From a checkpoint of a small mixture-of-experts model trained on Wikipedia: 160 tanh GELU neurons an expert, a variant of Adam for the experts.
Below are experts of layer 6 (counted from 0) of a mixture-of-experts language model. Rows are named router (the router's row for the expert), up (a neuron's input weights, with its number), down (a neuron's output weights, with its number) and show model dimensions 0-191. Each number is 128 + 32 x the weight over its row's rms, rounded and kept within 0 to 255.
After each expert's rows: a language model's description of what the expert responds to; "gets" lists some tokens that make up at least twice as much of what it gets as of all text. This comes from a sample of Wikipedia text that the model never trained on. Tokens count by the router's weight.

# expert 15
router [107 184 142 164 113  92 167 185 105 131 122 142 114  99 211 169 117  56 176 154 175  88  95  86 138 133 157 159 125 160 109  96 114 106 131  90 147 156  96 143 103 148 131 123 114 123 105 164  94 132 111 201 163 147  80 108  91 141 120 139 122  94 146  80 122 131 113 161 121 121  88 156 163 139 131  97 109 175 185 132  98 135 166  86 102 102 137 194 155 178  88 166 134  88 197 167 147 104 129 114  94 135 119 125 117 210 100 104  75 142  85 110 143 155 108 132 155 127  65  86 131 119  99  99  82 101 175 115 184 164 195 142 109 151 127 165  55  89 106 149 116 134 174 145  87 145 141 101  79  95 133 129 166 162 157 112 179  69 115 114 125 142 126  92 120  79  92 138 125 149 160 142 119 134 102 135 101 153 198 107 176  84  86 107 119 165 125 172 155 127  95 146]
up3 [141  82 126 123 100  81 200 121 107 133 147 149 176 163 138 154 134 151 108 121  79 135 135 118 175 129 135  63 106  68 128 141 111 124 102 146 154 167 109 180 135 141 144 128  98 109 134 106 139 142 163 104 103 136 168  63 138 132  85 190 121 175  66 143  99  93 108 142 149 134 114  73  60 154 101 111 183  83 121 104  97 113  66 133 165 172 146 174 126 147  97 101 175 120 142 111  83  83 148 160 142 145  82 147 104 167 166  87 110 150 143  72 158 125 168 141  69 117 141 130 177  91  79 136  90 136 165 129 104 162  84 149 117 167 110 118 114  94 125 153 156 148 166 144 122 143 106 148 136  75 126 167 148 122 115 149  98 136  92 116 171 158  54 108 134 125  92 150 181 176 191 144 139 149 116 178  86 101  57 105 172 149 147  56 129 129 171 175 156 123 176  72]
down3 [165 125 129 144 102 120 117 100  92 164  99 152 139 125 135 115 107  92  99  60 113 169 147 154  67 133 149  68  90 144 121 109 141 112 136  87 130 115 173 166 156 134 104 176 132  77 141 131 112 172 153 113  88 126 161 133 151 120 163 126 122  99  97 183 111 154 128 147 130 165 179 173 153 153 152 212 106  69 123 140 143 191 105 173  74 115 140 167 158 132 187  79 130 170  95 142 112 120 183 123 146 123 143 160 163 144 139 131 108 111  96 146 178 142  82 103 118 144 152  99 158 146 132  98 104 125 189 113 111 105 136 135 189 107 118  97 167  77 191 124 117  90 124  73  60  77 111  97 162  51  89  87 140 115 112 134 177 183 141 144 101 102 111 123  79  85 185  66 142 120 137 112 143 135  83  72 153  81 152 107 186 124 175 125 161 122  59 128 128 158 104 131]
Pieces of Spanish, Portuguese and other foreign names and words, such as Lib-re, Nou-ad-hibou, and de, plus institution words such as Bank.
gets: " (", "o", "ac", "re", " de", " of"

# expert 3
router [104  87 162 122  90  46 152  83  93  91 145 157 105 125 138 113 100 165  88 152  37 172 141  70 110 105 139 117 126  87 135 146  95  67 134 183 112 148  98 142  67 127 177 204 150 118 149 106 100 132 113  96 132  91 124 158 159 120 163 120 147 170 134 164 148 141 106 173 114 141 138 139 134 123 162 178 157 105  76  81 114 172  93  85 115 119 137 166 154 104  85 168 126  74 104 153 136 134 128  97  70 165  80 112 140 107 120 141 175  92 143 109 149 148  89 191 124 153 136 123 153 161 114 179 113 137 138 136 108  78 142 110  89 194 140 131 162  50 110 169 143  93 177 120 162 106  98 113 175 138 153 148 115 155 123 136 143 115 179 182  74 149 144  99  65 169 147 104 108 134 155 148 103  85 149  98 169 186  96 116 150  68 146 124 153 157 158 151 164  92 110 134]
up4 [ 74 115 158  82 208  87 191 120 113 134 109 158  85 138 184 162  91  94 169 117  96 131 115  81  76  61 123 101 111 143 164 133 171 141 122 186 146 132 121 154  92  48 173 100 143 135 101 140 118 112 129 155 117 158  91 135 112 187 107 129 121 139 135  86 123 122 104 219  84 122 120 161 126  96 118  90 187 147 143 128  57 132 184 138  50  89 128 107 196 162 124 136 137 142  98 134 151 108 170 129  89 116 133 130 155 153  93 109 151 134 190 188 142  89 113 168 161 143 166 117 176 133 141 120 137 157 119 123 153 166 136 152 141 141 148  50 147  83  93 196  97  81  79  90 112 133 156 115 105 178 153 127 167 128 101 128 117 146 152 142 141  90 112  99 152 131 120 120 133 157 157  97 170 111  99  81  74 157 152 120 134 156 115  82 116 160 131 131 176 111 127 177]
down4 [142 172 101  95 170 188 146 134 111 130 126 133 138 132 177 130  70 134 146 132 136 223 163 113  89  98 119 117 162 165 104  94 158 141 119 124 112 172  97  60 115 142 111 158 113 135 165  96 156  92 127  23 104  53 162  98 180 132  84 184 172 120 163  27 120 136  77 132 147 182 168 120 142 107  91 111 138 129 122  96  87 154 114 124  61 114  66 143 123  95 141  95 153 151 113 122 111 126 191  60  92 135 145 141 119 138 154 127 156 137 189 108 149 118 145 136  91 127  83  80 164 154 119 153 101 168 145 160 108 144 119 157 130 124 130 174 185 111 114 145 126 144 169 151 147 111 116 126 171 147  83 113 162  96 131 123 106 110 132  98 204 164  70 145 119  89 114 113 126 107 125 111 176 165 157  95 144 121  79  97 162 177 114 108 169 132 142 138 136  72 116 132]
Spaces before years or scores after commas, number fragments, and inner word pieces in lists and tables, such as July 13, 2018, In-str-uments.
gets: " ", "–", "00", "y", "d", "20"

# expert 16
router [103 185 158 141 153 128 114 194  64 166 108 109 165 165 136 137 142  77  84 115 155 123 138 152 154 152 147 168 100 199 127 115 131 209 120 101  98 130 104  83 186 172 135  86 168 124 102 103  66 162  88 147 118 152 136 129  98 121  94 131 145 125 174 109  65 120 113 136  91 104 111  54 105 167 116 113 148 141 182 131 189 130 135 156 184 164 112 110 141  84 106 157 150 217 153 116 120  73  93 133 168 129 107 120 137 153 174 134 109 155 109 166 124 149 104 177 123 137 114 134 161 151 107  94 121  79 175 169 131 159 129 133 103  41  97 163 105 126 106 140 125  70 101  70 121 104 116 116 142 141  87 150 132  62 144 143 114 103 129 101 101  84  53 156 155 113 136 144 106  76 106  88  76 139 134 133  59 169 104 102 102 126 121 117 148 110 126 179 121 101 169 119]
up0 [105 139  86 146 158 152 110 137  86 142  94 160  94 113 142 133 135 153 125 128 108 101  68 127 180 103 140 171 150 102 126 148 146 124 128 155 113 167 194 160  54  69  82  74 119 162 101  99 146 139 128 130 153  91 139 141 155 131 110  87 139 115 183 187 106 101 124 111 122 183 116 111 156 131 124 143 142 127 159 142  45 160 107 118  58 133  98 166 161 119  92  75 156 115 149 127 116 122 149 100 104  83 182 140  98 161  93 124 134  72 170 128 121 171  78  82 214 114 124  84 113  81  87 105  93 164 166  62 100 164 151  83 142 190 121 170 191 132 137 150  88  84 143 147 122 159 169  85 100 122 143 146 145  98 137 151 146 183 136 140 167 133 150 126 156  68  91  91 132  56 193 125 158 114 165 132  98 170 107 125 120 150  97 130 118 105 130 157 117 169  83 163]
down0 [146 149 172 192 148 112 101  99 138 111 209 158 126 147 151  58 130  88  95 126 104 135 126 114 150 159 140  95 132 111 128  87  97 114 164  95 119 151  62 172 119  80 134 152 144 141 118  88 126 160 138 154  96  55 152  95 127  53 147 127  92  67 130 148 100 114 143 135 197 109 151 116  80 105 116  75 196 131  99  43 158  88 104 115 131 149  73 127 111 122 166  63 125 143 184 143 117 139  83 139 129 177 152 132 201  97 102 180 126 146 118 174  91 135 168 152 121 204 138 160 173  73 136 135 129 117 134 104 118 124 154 179 185 150 111 147 140  99  93 136 143 134 126  95 189 126 106 143 140 121 164 144 114 108 178  84 171 115 108 138 112 155 140 115  89 124 172 121  90 124  68 167 106 111 146  96  84 105  90 139 147 112 146 191 146 162  83 149 140  93 134 139]
Name endings such as -ski, -ović, -ić, -sky and -land, plus the preposition of and opening parentheses in taxonomy and author citations.
gets: " of", " (", "en", "ing", "land", " only"

# expert 2
router [104 127 157 191 159 124 128 129 182 155  88  91 129 130 161 117 150  91 146  83 106 163 119 142 128 100 106 105  73 182 101 162 124 147 159 160 222 137 124 130 122 128 124 188 119 158 123 131 105 159  80  63 167  91 130 146 138 171 137 194 126  81  99 107 154 143 217  99 158 127 113  70 139  83 146 121 166 121 135 201 160  98 111 131 140 141 121 148 122 118  93 123 105 140  71 131 163 159 131 165 158  95 161 171 118 166 199 171 109  88 132 114 114 142 156  90 139 140  79 120  54 106 147  76 102 102 117  96 148 161 123  87 117 111 129  99  93 180 143 127 163 103 146 149 129 128 181 115 145 127 156 127 114 147  89 122 107 160  80  81 170  93 168 167 212 147 110 115 170  61 133 108 148 152 136 139  90 162 154 130 131 143 129 150  67 112  92 107  85 124 131  58]
up3 [128 117 145  56 137 167 165 156 144  77 123 150 182  69 136 141  71  87 218 140 122  94  95 137 107 113 132 140  63 121 193 153 142 185  79 170 167 117  91 125  94  55 110 151 150 120 136 111 124  47 105 158 124  95 162 152 133 125 103 167  83 108 170 135 128 162 146 140 138 206 124 159 127  79   7  95 148 126 155 129  92 120 132 120 152 156 106 120  95 127 129 118 118  97 131 153  76  93 161 132 128 108 166 147  79 173 135 126 158 148 169 163 136  97 159 137 129 160 143 163 133 109 142 159 105 161 137  56 137 118 155  98 177 171 172 173 126 121 145 123 108  68 124 144 156 157 105 187 119 138 158  99 107 111 125 110  70 121 140 105  99 119 133 116  73 154  69 154 119 148 115  75 170 150  76 103 104 103 112 170 143 166 127 118 111 133 119 156 128 134 106 106]
down3 [ 54 120 120  83 109 154 127 186 145 160 140 105 152  67 132  82 161 141 168 132 158 152 102 112 168 193 129 157 109 147 115 139  53 155 154 206  97 107  74 100 125 141 114 103  92 104  94 145 104 138 168  96 125 157 128 148 126 121 148 171  76 116 118 109 106 139 203 120 176 180 158 146 123 136 104 112 180 139  96  96 132 112 132 150 166  92 126  93 156 147 124 125 139 182  98 125 117  75  74  99  87 234  84 171 193 162 103 140 124 149 204  82 112  72  67 112 159 127 120  87  96 138 108 118 144  92 168  75  84 120 154  89 124 124 129 105 125 154 188 150 104 138 161 156 140 142 113 177 174 135  72 179 133 146 141  97 119 102 157  83 112  78  93 159 120 137 120 130 124 152 126 128 122 122 120 117  95 143 126 104 106 130 170 177 169 127 168 116 150 120 101  91]
Header cells in sports and episode tables like Statistics, date, Time, plus source words (JPL, MPC, Press, wrote, saying) and quote openings.
gets: " in", " ·", " JPL", "-STARRS", " that", " and"

# expert 20
router [190 172 185 133 111 142  72 135 128  45 104  64 150  69 117 123 145 101 104 174 135 159 168 155 192  82 115 177 141 130  95 139 142 110 171 187 138  96 155  96 132 112 141 139 117 142 103  57  91  64 197  97 152 130 127 110 150 168  60 189 105 163  85 127 160  88 199 141 155  88 141 125 100 134 143 161 110 145 107 132 134 134 148 138 132 152 123 123 122 161 147 187 110  82 114 100 135 158 108 115 161 138 128  91 159 126  55 137 151  70 102 174  82  55 117 134 169 113  85 117 101  71 143 125 139 146 109 128 119 115 115 182 114 171 153 139 150 148 120  84 184 138 173 104 107 104 110 152 125 103 125 152 134 172 112 141  99 124 127 106 127 126 169  82  86  96 169 162 138 118 109 133 119 117 192 144 137 125 126 100 138 106 200  97 156 108 124  81 124  85 107 182]
up4 [180 140 131  88  77 116 166  80 163 142 117 177 110 175 100 159 101 148 134 128 184 127 136 181 133  85 126  95  91 124 148  90 183 133 131  76 183 105 146 120 124 188  79 151 129  77 101 104 131 107 112 152 120 186 197 161 175 116 158  72 130 106 184 180 135  91 159 134 145 101 121  72 144  98 139  79  48 132 108 143 132 141 138 139 151  96 140 211  50  72 160 108 174 163 117  92  82 105  99 119 144 139 137 150 121  94 168 162 139 148 165 175 147 128 153 139 178 152 115  72 151 112 112 186 160 156 110 189 130  75 139 134 113 118 128 124 151  65 104 134 159  98 136 128 139 126 134 131 148 127 172 136 141 175 147  97  92 100 123 209 117 156  80 109 127  43  99 153 125  92 119 113 153 142 101 139 126 146 130 169 108 118 163 111 120  79 155 134 126 134 142 111]
down4 [173 154 135  89 194 136  84  63 127  37 104 106 123  67 154 180 166 154 111  80 147 144  90 121 137 113 106 167 112  79 152 104 130 123 148  82 126 113 144  96 171 188  79 129 135 128 126 109 146 158 135  95 170 159 136  89 144 146  69  93 174 112 159 135  75 152  75 101  95 127 140 133 104 123 107 108 158 190 154 150 127 102 147 157 117 112 155 144 142 140 116 141 124  76 146 121 135 128 166 126 111 138 108 158 225 120 134 144 111 154 154 133 164 156  73 112 130 124  94  95 116 125 149  90 113 117  99 163  87  96 186 170 135 174 117 137 163 153 131 126 130  85 141 114 135 127  94 171  75  78  69 119 138 151  67 144 187  95 166 120 212 106 137 103  86 161  68 143  96  92 173 122 143 133 106 154 151 127  98 158 151  98 163  90 156 133 137 151 194 160  62 146]
Colons, pipes, to and commas in football tables, match lineups, tennis scores, and infobox fields like Mayor (2024–29): or Clerk:.
gets: " |", ":", " to", "–", ";", " by"